config.toml
n_layer = 11
d_model = 256
n_experts = 40
experts_per_token = 2
d_expert = 240
d_shared_expert = 0
activation = "swiglu"
moe_layers = [1, 2, 3, 4, 5, 6, 7, 8, 9, 10]
router_score = "sigmoid"
normalize_top_k = true
routed_scale = 1.0
balance_loss = 0.00182
balance_bias = true
router_cosine_scale = 20.0
n_groups = 8
groups_per_token = 2
init_std_router = 0.0113
lr_router = 0.00133
vocab_size = 14516
norm = "rmsnorm"
norm_eps = 1e-06
tie_embeddings = "early"
optimizer = "soap_variant"
lr = 0.00477
beta1 = 0.95
beta2 = 0.95
grad_clip = 2.0
batch_tokens = [32768, 65536, 131072, 262144]
seq_len = 1024
train_tokens = 411600000
steps = 3724
dataset = "wikipedia_en"
Below are experts of layer 3 (counted from 0) of a mixture-of-experts language model. Rows are named router (the router's row for the expert), gate (a neuron's input weights, with its number), up (a neuron's input weights, with its number) and show model dimensions 0-255. Each number is 500 + 40 x the weight over its row's rms, rounded and kept within 0 to 999. Numbers have three digits each.
After each expert's rows: "comes after" lists some tokens at least twice as common just before its tokens as in all text; "gets" lists some tokens that make up at least twice as much of what it gets as of all text. This comes from a sample of Wikipedia text that the model never trained on. Tokens count by the router's weight.

# expert 24
router:540497469465524497525423525581551478451462547488491512518389495465548488490485478528424437554402502512423481468471425444483547525485504522512568517523463544466502485464512450555507581520433468429508483451515527510435424537496451488495482507461511558526490467513529470429473475493483422437504533532498491492549433459483571513503500494396539566459524492467431510470465503444443457490537506496427461431457478504501468514476502534483533493472529474538573489462435424440509520501479475529461483592501455465442432529456511493476487490520556460484435484491446408485484502472626547538434510519477541497560486479507511516497486549494549508510474477502507526438519507520516527458459485510576477552536530526483492548430465509622519529479491481512495473578543512495508513487469481
gate1:566546498466501562473504477473554576518453503473520494549450509523460537516550463509563527537489560521512459471461542480560505565474468524454433465495517546546515506488560472474496505407488535510548523488486472484461468526458519434477470471534469489499490422434572487526450536456492547507508520513444554527426492569535465449514484536477423519497491570458489471426485533471492450538531487493526468415509561625495503483514554525518489479502503491509517554446482491521437537480464475480528516509421524493484416525558447449469538490496465476485511470492431456497555535567503497492400485488527463551471513445521524522464467572537530468526627515509531530469526484461567519477495418485485505517498508608478461470496502465526642494477549530509472459499435526525447477456546442
up1:458492490468465498543407522492448491529414469459537513455504566523476500440456570487497524439509490512567466473566542532490488467505525506506494587472489427535471541521456587497520517530459568475520582537462429534510530457520465532501485523449472540447556553556434528484556486485521447520514462512498490492485454477420494538494599438522541449468545472531498526612548491486518553541544504455477529489563459471494476515447459507511468477507511548482506480450530438495511502565492524522512485480534457486502510479553507424531415554541563498458537574465570561495474456521578540544493487488414539472524477515487546499479506475458526437470415480552510511550444522512460517488521600489513457514520489442449520548517448493494436436550432502492496592430540482509535460508515505
gate2:460545463456578490430442511524427489427511512530456477577562484533450473474470525528465523420458487497446595515541579533526444486503524464444502526533501478498501502434450466430520507461539468501513503526449472460558413496462523512457511530521498430520523596457521434500508458519545586472533500460502434526465517512409455464515401503516452449471572486542422514563563479410534571535500461513507504440472542502516506510481551485492482480505482518506424515519544534467498523471508582471451490485455453464564565476547529457517513521500500522531576560484485513526504533496500493458510498414557528407512486502500494566497489500446485522543499509503498513493514535501491529437517419516475498524476494459525472477534530500483423447566482433484474469419454526458470514503600492
up2:490505435474491513583392531509534528524519458513463526471533540516473601507547497510507530535446464466564528504513512390539564478430508497503527508499527451503508460559508482452513442448430560550513545491552513525521441400476460514498550546486525467571527462570574501492486528474432559506544466438440527510484476526535475509493545527506539448501452545504529430513497468548569527537499514437496473507473567483562478422528511490536447483528497558502448475431543481459424527496482477430559527455466463497492525554455556470475472510545525465456545477509494564519463485551507430437532537476430484506541474567469486501469508506446462466482457595465493536519502491427427406442452548483488565534468506527488524513487544503521523505499473427559495463504569492527496485545503456
comes after: " of", " in", " as", " to", " at", " is"
gets: " the", " a", " The", " an", "The", " A"

# expert 38
router:433481511481499532503434397519528535430435479507504526439499471525463513514483506508493548483526538558492498446523564466545491551510499490560384471580517466531494526491481546502487494373485507491531531481491484521549523571495460484512420489581529502522521486496455473486481473459516428436498532469533476524535525563568476550485518533492506508470543468443563473559468473489490503506536530486470524574414549545478405448469515468575555487508491481515482485578520510390487522566505486460438587494426552533532482551494482561512534468508527502452461566460514476511525433449508605553447501432470479528535528501520479554501506514597489494505566557487482507477428468473553526513538452438462510508568470485540533468492493553500485485583480479475537538520457504443504482495469507
gate0:414432439441541484480476546503574486505512484554550528545501498568513495497464515524450475536559496546474519474518509457447511497465464554559477546477517553521467499520476436421553521545560502544547485564488432452484464470467539514480529415407468523479451444549472397507505537526497503527514519540492430451507485527542439543516450494522521485481553511575459445456497448473529462438534557497511513561507514553499487499449559586545497479431484524519462481516461501479489531492494519457489508474434577473433487508581526500514503506492529542531523457473601472555458578503512492525543466442484445547473432471545547443482525528505457541559508558446501573475469527465502486490539462476554446559486498425417539523459524585495462497504452473491484481479517557504532548539430536
up0:511458537427499481527466413466426568508528485503502474550543460532531469443467503493512531473453486489500434434446520473510496460556414500548527464458511510558442461526502443536465544518496496532459518553577460547579523493512541430515504493576533459492490545495530422550515476466398431546563583488490465458527503496486519505567508452538498517573432525440502502481512450538475586516487492481479499568520445540523503516449454479526521531431442473519496554466504526576511500485453512444537623429454480486538489505472445535471459503479459525503491465548487497537525457493459519510526468408524494541484446475494479492458430503490513466513502517439493528497429537517534455497466496490544470536530490604491506492506574539488492493422610477501580485538420492500457471514544511
gate1:492514521489500455530449445510422471529498465451509501518474498571500533522548455499481489522481509491446437474498473534415524451508413448481481406512531506465536480433489499562531509501577495481574472515498468493535465486488548439496442513427512543561519510432513503535486511516537470507493450481527493596511493478552523492539497628506540484532557449458478524505426513489488521494516534507474479441571599495537489503495514525489502532509502489510481486479490474514505533473556545453494465496456538493543587542503370490508469498482489466480554464467437493531421434516476550556479565535549457545456505504508410426448514443536554501482557438472429514448461481583526519588446569475494505492485455496462499552528535475490488422527465470540466531545441428466452465427513494
up1:538530499490515463484546569539447455456464503500521544489568425468510564508496522475513490516596435449480471493447550558515513501579422502572474450511475451523509579452545515531460485472477492517591409564571465458542474525482457526487451460421529552563498533512547512543461485514529496503496481493466519516442560501426462438509532559530508459490516504485526463509500472390473500476486550454536462525534540464499548522512497480516498459527451459501432485503430488475425556497485512483495563537477497433567589482435521428478528550574523480424555499452527474493473462468534556525504478482514534523457494501517433512440524517500489479505580423452475498496497522506499556554501512539528564500464400481443501486543576501497470517556457475598550471534474542477475516473494477
comes after: " |", " /", " (", " as", " non", ":"
gets: "/", " \"", " -", "-", " =", " —"

# expert 31
router:553482480480551514468520561496506596501507456452492542504506472520502508458493510515540518509540568462485456512467515473449525432506482535491491448489554466417495497514474515451518554403547490540588496471503476482499474539522429487510498492531510487522430486445486508491493515494548485503464442487488491457521540488495515458531522536443530522572510488472421545495415494525563523534509469537501560478536497459507428465509501486483520508542524539555529471523508481433489551510442439483476511579418528476510525496484501553573583491609490489474521579463493519467499534577523576540479547467566461478528488503538490481554434467591615495512531511512502465519508539525520463512578491596519507566628511532520445499470410495455547497463488468398598569502484540499514515468485496
gate9:489492441459492528454411465447518509527462468549545491551543535453512534474556507456527494461492518514491517486432481492505465486495543490500424509554463512433475506454452573477515469533578475543534551500364541504425507432532463496539509583489537440427513467568421534520511495516476490488489527499424438446552486563475578576496486500511580470509476497517531473490525445513574530493477493456500550498461517442495465467503498474609444508570506498501528480517499521513416507501478483526471553503551465525438520491467519457535521530547421457443492420496526549496439584504467489518472487458517445542490519564404555545510531476518511479512463484471473469448512472492454428567466448477446477532434541505405482507487438532496523498487478526532519497430564485489533485567510523
up9:508556473475443568474517537451485494498511441451516523542546594509555568447485498459514500471522509473546562505554501478559561489448502467549484531545521530509559469518450495488455459567495550436508454523518504437493523480447521551531543537579502515496506529504429477460520523543563490478530548462395459416531472514490540484621513469567561457479514497549546529559463480505488575502490571568492504495450504553523468518561498483514551571521515513533507501502542541492481484451515504522486575522452498475489461481451493491486440570513478501463439493418527459539435547532473492476513474466504511482461427462555426538609460483510491454429452508482429486546511530500468507487479488485535398534578446559509514581474553468476569487473490514528452540441474518459491461491506518
gate10:445540522550535491554521463511532435561545506499460529538476498479519470519538468572482523486523565494465482473474562505553435465467455487451433469538431453538562512467479535508471471541500458469518459431539519531509547410446504485477560481445542490524572418551530556504558491544512418493508475513477500441502540530453461508513390507431468466517544548475516509532459482518447474556454573462545443547452510503468532503457519435510458455466515444448473509505462528548426464460521492501513492600505529487495482511500458526492434513468546604483515462491482499434520521454525464581498469468413523497496469489529482493513513506459454492465497554439553593475464420463514550462551438535522489561494480472450516427515523556443526525517477458474513475495487572420473512482489424
up10:454481505495500481481390523492420522480495580535533452469529482477508442491496496455459553546543455560545506560455507480542486480454481465464447399485511467556499524546511471544526508477550484512499499527406489403473446574467496536586456525458527498473428552499548522535468574495514509469474559513518485500483566484493481447509498486481516482464502513530535460451531517442528448501486492461487486534534501447506528499552442452526528589532457508527523507510457524566508565470491564519517523452540564453464545532447494492486487445489484526452537472502491605519453472534466558549461477508511534533472439505452442496555487510499583528465480484411469473514565501422472507551518499487507541430507557520449531475445569522561426474554428529547466518502505425463535562579556456
comes after: "\n", "-", "\n ", " Binomial", " such", " Preceded"
gets: "-", "|", ":", "=", "\n ", "s:"

# expert 33
router:566430463486505520547479429597510472530497490617468522494471497499487497508486503499496558455469462531494473483470452430553514544511490481531457447524521506425457449511507497515527468472503502572479524484461398467514453485555473479552430498489464555544410496381487486546532493444480488387465513514538509520524515539476550511498507524534501509519553497436476489506486506476580564499542498493517523435501504519528499495462484494485524532502489448553483443523435490447467503530524529525453538574508462515489453568452501577424516494508486504450558466486520441532517533529539505550500466532489542483483487486507488516444492500459472524483619557512398632478512571498516520519527457486516508553437486553471529488422486543451475466548513579445540504463481502427571488568508465
gate1:444547432440445489466466522505505452459497495476476518455554504453543480505443594521501542499449493445495550543520590493457504472445436520528519479517455523450571568545561479401528504504493467493501495500404456560496467464419506497495660541489463506472492468514438487456491407525444424499513599454510501450485480491545480514481531519550543448562489536469477478504479510540485527531479496589476547494514475476493423477475494508499436469521577479562521425499444512491551535508484543487475499481561476511522491580525471451492542498500524561599509537475512502466474513516527494480425499489530523546486575556549529540507503498504521520510463461488547470499453460460441476559484527600540485514458500483486545557478539505462520518441474448470542523558459538495469570464516503
up1:503529476517552479459459498484452514471457549544492554480410463477427505390499443542471509437453539480545526531455479535526498492534503493492442440439529512548462519447562458553527481560518460522563535487599516524533431510480490478480453499539529508606505483501541540446504485464498566477491533513519458558488552447549527527583515534467584543417485497458557449517514559492528505493565487527494475475457499484491489483456507476520507471485445457524473466562497521478485476517520412516481519477509494464367459588523445477578449468448455567478461468525495483543439552557475519513445491574402471480445460425507525488481443539543475543538532525512473470527518467459510545477428511512432481580469503544481508516494407473484522538513456509477470493468534483515492510530468540
gate2:522493494503560468449561518478479502507485458506494466618537438589532537527518484493464501458536537534516496438443456491451510504504398572542494502551518475521482464564499485396476519466502557579557454439470517555511524456463536503599533449520516489456575510511559501477474502504549472515594488495513537528465505526437431531464477487556583482501420532432566486502477416510417524506489489515486564579523490471509494547448592541507503490554454504538488507497491532538506534545451452511484493481528533513543527487520485490549509505541487478504511551522417565576526568473537519504528508527467577525501550563492439529489526503573452522511499434500525509490513462420477520483544534525523607528486436523540522501506469476511490472536531513527449412561570502520502526489469505
up2:516512469529516515547548481467546485519459492561488562415480479438458471438523458511511491510484483492511489501465513504462550528503564521457520486534475576594491607499505408431511545543470489479410516465548476477479444524504517489474479510511500514496441494520532466482488479510471579568570529568558439478517553461534559453547450491503539579508515434441543471487511531471508387509424532508516490456534451458470514464470438496558520412517530475506522445544508506501555517454527524470511515460429531502498506524433549567484504535521562523526545443465502525499525558488437492502475557517454474507549502569440566544550528464500518498473454614455545463544497512419546452503463446474496498549545495531424577475467533579509519503437516511457538462481487459548507528516534480
comes after: "\n", "-", " (", "/", " \"", " '"
gets: " P", " B", " M", " T", " S", "S"

# expert 15
router:498496512551507509396423544523534537528515450552477494485514466497464437515513518545481502506418527543440492523505476531480488470518498446449549515472442547504459492486489511510516462562408386526464440500396500520511499425533495493454489527543527521482504491419508527474498478499525525450541491534421513547479499512513495523525490497490483558441557501464488534495510486529509459496584526490478473503552505618511532353437471497526522471457481472562462455534603499442481519529473459508459481476484578504463477534498471491516429491510481496566471502486415493505511452458515476528515492464489617588485483506495526519544445491498440509492663457496467503481543539476498550563472469470505463533449481479524473482516524466524462517534504585512495455397538514460509483493514503
gate2:480464533544491471429541530458535538505436599540420500473443480475481472558486505518456568514459495455507457539580469440491472497621497466450546553532575545485520502495469566476489511537475570609487489482467533541490480558461482522568436487544522410453473475475531525449506457478505570453508541438458479506511570513493504463537506531527576496519486481485514463527417623511519511503473550498474578527540495424429483447528544493480480485528470496515452443549449474529453486515451586492419504529491480517417515453495543479463464478508483504466507464459504464522459503475473539503532499514487474457490462484576495449502491537508484529578512537510565544587518448484505545507513507494520504509536465586496556512494455430541521471521519452443537549521475464473519535498495417
up2:491471562596493473492564515468545571496478566501540506456538514517490557505421588528529587402441542482502518501509482499505477552504534521446495570477521552506555486504535517517560513593479509574508497473419540548561506524519500528544479514478449540508473499382506556422496509458571530535534532525531508426498459522479537478468499552476557514528561534499565443466472515476463506536495561490565500525499485457521498506518569561492557509471455490526450485550528505475394501500438543494441547425529530417423450519466519468515460536484462472453516530452521486451457518454459515495563523521505494497443520545433538522482455535493511530534471496568542514497487497449501519512441497472469479434544504556523549547514462470562490500483539516454560559491484504587552575528525522
gate3:433436549450511466460462515527475478573572542445451565485560518498464598507507510512568497497473476522506504527502456434517453467521546491478497566560491476472497433571531476544448525538490488400468527521448507499500526587510486500514503443503522487491538393551494498501491507478458507512503444487583467486521534468503525490532555478534508469507419567536539525502548521491519456492494460478540531540540498503496521473479532496575555566529419460418457528489530508471466506487494503488442461515531543403456481554474459501525561485513496590475479472461528507524502514536481501537502459421515443482490478610562392575456451476480527532514489575503494455517491561483484451467411406452475472492522514563506495457502531515476502458484485532512464492540595410438477520476518478
up3:555539452511451536455514435483532448488480490532609458511469463526420468487557473551540533573554443467471491459588446477523569461482484536453502537481474522497529564539437471416521500510447533505565567519433508441546448442532441518521496598452466561510442478522481479489459477528569470543426537554502544445462476533518495567493436569485499513481545488518505490447437541570468531463538519536494503566521461554566467493557464468516514433472449544504479450448517474504516489476523533472501489434469502543504506483496477512495425509490421529487484447536542532494551548492434567535450553548435495474521475488477504440484504479495533468544500504464549500516546442510538488526560487498500500511483524518536568499416515491521500455497578524555538517431474557597477512516468520
comes after: "\n", " |", ".", "===", " ==", "=="
gets: "\n", " /", "\n\n"

# expert 39
router:396484461482406512540442490525494459477485502586489509469502486486513526520507493515472546493514491507513488482504499473504508449515510493543534574430467510518439475509532522572518524573523485544487530484546509484525483524521519492470484539496518518530550471495501396536495493487483513498487325499535491522555453503543506555505476482475546497525495498495567478519511505414541509525516536500493474479478483479514519471491494473462527521555514550584496492457478464551490569497527593447467494459440454482549485566491482530530492498497553478575504455520509454542615587394543486464487489541508498698559464500447557519390449495500552504488475501502477488496417511473514529502517470491536491493439483496490520397469498516493466514419492497500462509527551480408499454483490512
gate1:480493489465489540480475519462512511461530487563459505539537476506480467505462555452478518517469495555442453494529473506502500545488448513517437534378490479504541383503546424535508499460533476506533471601526475525481458439467412401480521471563589497448540512503450580518489541533532473508526484503413528604499473487523495412452521451485464469422502512485476519529468548518450582457496512503545515438517483504481539485572515504565530479438495445527600440532546540458446511544429453471520488519577510465455542568437514491505460514503490492499541530472518517483555508479515457516489508457486506533543537514516448422595483532470485512481539502486533532502467424583492460461494516506508455551512503528458465473501500495437529569532427442457509458481472538467485466479571480
up1:494524466555598479500544503449481525525516428526436470502550490413485471476518453508468549526612476481473493450485497539447533480508448504545546439448501496529453497409486494488488394429471501485498485523449553498566486610431509478415509545533540464478498537451464559520580522501533552485528537512426465522446567458466510546514490465423507548484535476537462510524487556553451467475510513546547539530538479494474551510474480492555558448565503479512486457523594466476504485486478474627453579440472515538473494487486560511490503468436551464513499469529495486551549504510526555492527481527504460530487560480486504534550540481547477550466503514526548558442560501538493479503498467448533544446482540546525502485469493470461504506559586447486549460489517558448484456459440488
gate2:558500488534517449472544476560541545491590441525458429518545461443496493462489541556453474468483446438458515470462499448522497492418487457510515405508394503518461445501544511417481522454490480455562492415519454496447553538481420521559519444521485472523532552442494471498526524546556556485534499448503539542450451499521510478523489537554556543534498471457426476551471459415495501485581520483477485484518469493517525490590507498502533446512448508430442560440483464422456499544554486525479470498459492578488523493506536498496516520478554551481527483470549518487453525545483525520481490465496515455508519462506465471556473470497521462456472540440508511556491573544470523466528636521461582389518549495490452508527451431515537456511465446478463511456496498477482520481457535
up2:506501472516537488494473527515488463547555491511518546469588434514421511501469423506475572530556565571482562535483506507456461470528474509419596494503524460511495499484490497470523542479476578481406484587508542551522463498483532429484467552481485481465489473444542596525589525481516453484531516535445585515565493528559489486503463488494502563456516563447465505439563481502543516457500568456512512522536558497522606479498475456485511536509550509450484479547509454508496467510522487431425515502512446516516613528452442531543519546432421489510507566527463520439570488507497444511520515518592482525541526475489523491518540503533471445495531429475516395522519490521481543598480481500501488498571492505509476484507507455450545497503551479535545482504542564475501438522567508
comes after: " ", " 0", " 1", " 2", " —", " 3"
gets: " |", ";", "2;", "6;", "3;", "5;"

# expert 16
router:493517519507435499468507493572571531496434515479342446429547472535499489554512494504514500501478477490529425490494527505520521493489504494477444480520448529489508495477489518419552433469528495507424545520508460522447428467551533509481441524514543451497515460481587469508497480492488451438452381456501435454497543578493419496579430525531573474501518492512446525459479485434455486510446527522489525544489493545457504483507572499513511534526570550449436485544509489445476493476492489470484535516518494380465517607468497478482510493547491443423525469516496492486522482495498528501527465587568566512534443518549456528463474494533494508494487566535473497503458566502484466429578513434537501491455470524484459536542449537461506533486528496426430486417509462481539551467537485
gate2:452551486552520518490481494455546443487461508512504468429612559458518549549466438453475558489407458478502515510523522454499553538472491496515474522513465500462496445489509515463494437523487453444567544518536504461496485509510516478555523520492517512563518508522487521520567471475524482549516443517491486473500486515478486407469573568530514557604461408538547529466489446458507526444446540518489509539484456467470502570453551517449498468511547491488511471449464509421548442572508357532463532532576471517474478565450506510580520556514536524465511563450513498441472529510509513453423452436462496460580469497502481449547534469566502498530491468473499547451480442516556470500490487596508495496416447531507478519545523555464486515462469452457419523483515503437534502511467456
up2:563505474547398396529538444463463458482491490482474486503495521497488485504529527468486472473530483532505494556519516483421503445551462490528611530520553463495485547485486454495526436415501531534477439446489494531519507510466520529478507596495484485461513543540511473416556512555502507491517517495445503441476548492477532524472481445448468539452479543482471489438509463495521571449468497458395483480502510505528523528508532455526572530506490539472450486458518529485438550455530518498514550455498471490476466541467484533503582408512517501554479481631506496494536474514523443480509546502530520567521490471449527590489479543431499480489497568489564532570420511480432526464501560513493552508452529456531462527570504459410508458607608499424467518507499504563499523489547469
gate3:468515444524574507582477473548471511477507517547568430507504462517484491550439516536544503470458527551507474392564500458424508532580509450474523540460458486538526426607557513512497483490483434427519561539533515538485423514521490507505473529489517542502562507506491504501520501521507419519542549490462454457523533576525487468436461554471442475492557464487553497531545511444517532531507492534540455429440514499526542463502501504444527561490463580442556442482544484535516456427429540519467522536498514469510548498534440429490499514520474501520471512530519504570490518509544506597484503487536498454482470541494464494559503424457530527566481540543471479546579556539536553492439519523419469482468483554562479409485549502525536470498460506413474555504495516461479454568460493
up3:528534510484489515513608502442500469517467505476451488537515524519555500451512478531511463450475572532476501434540476454567476568547524492516457519428444482550545519464413468559512456519475541528512475456488532522415463456487473528563486512402515446517489450427510552508479445451498537541469570442489550533476485524529505469523496513503508506479527541477546476494493446545565557447487503569522479538486530529451457481499472507541442426502474506550577464602443526538452529493582512465584526570477541491455520529531472490522542490549512513471575523446464489521528503508521473543457536497422432438496543575557519488507509471477467507444513478498476500460474511491554551527538426528478472587446543562575478440497512443494505431555466478470476555501512487619524483458504512
comes after: " of", " the", " for", " with", " and", " in"
gets: "'s", " his", " its", " their", " two", " one"

# expert 32
router:483513477489475502499527443597542475385555478536410501517502507548541548527540501590441489520504428484474488533451521454568479522510490483533411508536440474485476443500519498477514503527499515511519523487518492466485436440510533496484462486523451476561429575468475489472516459480514530533507456467494539470464499540424507492562449457517593417368541483461491505455429448492523508504545522570465458436524481549488484466503515483510495476495530505528537561547520446477461525545493463474466498441509535530557505548485507512566654500497531499542474517454475449521532545534399502519476579485494502489523496469469497472479515496555503520471514536458484433483454506471530473511494492490489425518483496474571527526424492477443493545426495419523482557575589507503514557500434476
gate2:483540513440500494529490488481483480562538445552564459448514445457456469498436555524523475545487521502468527469520523446504519435488426480455525537504554459570487564529467485530542526486522543437495532538503496461490476526512511514550509539513529537447423529495486551501499553443523471444457596541455508566461460476508483546447442570415511486527530516530472431555537574473507558545502499511441501484538536509499429444487518518541534550471479513578522456480481482536508463508413529526424498482523456550497478490490448463479573492491467430538470514470510480503565523474456460527542543493522476538481563546535575431535569544473481521463545506520450414477441520461571616535480486476540499521448513495539558535534477466482529566438535562402520421506488530496507458558462485
up2:484485529472459496568473530463490453486447582573551571471505528490493458527525517499473536534577439514540492516560474526582464486456505444462517485519461482470494476509464459395463579475508543520428511454526515550533515465568545517473496497532445507474558523438464474525546566517508484470467511515532510427588507515486567495466492478510389510526512476531525538516464526458529505567468527466506539503492543381536440622467499445503509513481441488535505489528520482494546502559448520529467447433553414522527508443488473503533416467472508497553534500488477536483598389425579514485468542512522499491507514487467468554528428490510486530470490477523533476445495537488570501520515482502474507470429480422479482532519552491446408499488513503489521504534543530448532431472538518
gate3:436543569491466528454509441530504470534509517536521455506498573523504501571458379500491550512447436477472455503481471510560462471424463475441490532479547493487443530476505501480472540638529501505506546472534478533485487477584492486565524461477537486588451504510506517535515484473524498441579537505530558545407503435475420599623575491522586459545473503537490546516495490453485481465451465532513511469487464541500480522467540500529472511571422481479466489559448463495477521460471408520456479479571474457458479490520501452533527414472475422486471479487473552502507536513514489527520488524500487515521505507479608541486530416531468548498482453462445491508497514517482483488498512530506522435541568550504599507471451513526478528525473513551519441462507519451519539519533484
up3:551469461543477492510421458545578496518531465563545520498496426532479541484492506524480508507538476469521510527506575517505490457517517468433520538529563484553511524402561492497528578516498582510471457492470561503525553522460505507509488553575481481522551438574560487480498421479463538506511454561508566558531498430506559476465487426509513506484516453492475484493425496524487488484530574550545468516498474532438494499549483433486438445472505495463551452486468491536520472484513421484489519488424487609457488507451493562513489478576534572536578534577474483477517533533466450486439463461459478478559500506492491539412546509557498493509481534467559512502516523470496517419409507470547422545499434488547505517488488431504495546557444466460492530524438428534439525510429555
comes after: " the", " The", " =", ".", " that", " where"
gets: " he", " He", " it", " It", " she", " they"

# expert 4
router:544476490561458462540479440561504480497488478518503522554488465522474473572550539503457497527522510509510534494473439507429490453592465525486457471549461503527519478488501497443510492437557500486497490493475442499433405419516465456433458550500562577507544610498614522530521476444550544516461479493525511445575562501577539524483492538477510469548535561507535548484523484465500514499467495516519555524468466533389495490479496476509494454525473520471432514567519505371487491574512533517505470488500452504414478505494518588486556494505520475598474415483490468512519460474488482496420451512444532544524503457518549506479506502473520517533472563495528539462472580521497469484594442481470465530527491539581525479532498552569512440415487473479437543458504512476492504492543510
gate1:499501515481526450525554447563546502492518600521516513488500485427530505522526509480432478509479455517532536552546506502442459561479485533536524502542519500518445542587485427428532478512476444470452471443466572510531502476576501455485468553491459501444507458471444474462455487489549405482463454481482576495481490416446438431535521471532503480604484463538523538496543532530561494527476524540516423555519407513488568496547527456520482515484579510514499510437500479510462497538460460591419537461476508474523527564513451450509474420463497480539493566501431560440498537544532426513541420508454529520529442468566470461500543530480514539451599513451561555571456518505485559495481469521479443508529530545457521517485515501504520536460510556491518521514484508541556490467488459
up1:507462462483522476494488485486475502544549501441437560439482461481527442533520582562523504472505507527556513482449551510469549543511498486513508519472499572487450630493542478492450589555544493452549523475509563489521566520498534503545485481479463541482509522538495525538552476511462522482543469510567461423497483567501486589493490544449442493556558549454587520515502539490481503456571442501588488452482453495525541482515486461447446582471486495435479432503531509526514493537387477488512486512521512472587616479518494505541501504527509480587486536533440518547526526466499491571446468539577546498526483536482482505545480531482520482561469456485524500599525441461459526510517504541466509431522453478502490492531472536447480560478533481488486494571541539589418542568491508
gate2:489430559446526420511559558507550449527502557508455446449497470470559486527504453557523472556484568487411453460479453514513481544510467502497511515468492528559478557536512465489509514481503503489454525531492461551551487429440527456533521522523527480492468500493535550508524524477473508417558507486499516486501561453533584504536479471545487520470487500594484489528485511445580537469461569524466501498561464606522519466522497543482529530504511457542570490494492508477438579437474494611479461508529485519584539474407550447480468438610498517433499531528479530504499502506514494508498460527485505507523443523507485496544503475467487461581486559530398562512434508509548497515509528531599527497554497537551512478468474483529616504428463450525452486489482465445487562450562506
up2:542583493472460532518456464439464533493440457526447503520503485532440485523521555510443523489439428593479526487527477498504476508471516524501489542511421462477443514548540577494504507509464463470555496534450508483588594488513490500467527517518461505583531459537467463418484442521483510596486535481497473510553495530534478472503474517503468484512517504487546486487491505587500478447549443490499570469449478446443545511495509448506472486486531455507416556516501519534519466504462485472502495578506535544454410468585464585439441511481516518556454567463459523545444476470489499445529486512534527501478422455526499444524504467491444531432515623504548413496518497493533532490473434431530481458499527478490511487521540541467393543483567504518571587544548497527570490516497478
comes after: " |", "|", ":", ";", "°N", " /"
gets: " ", " 0", " 1", " 2", " 3", " 4"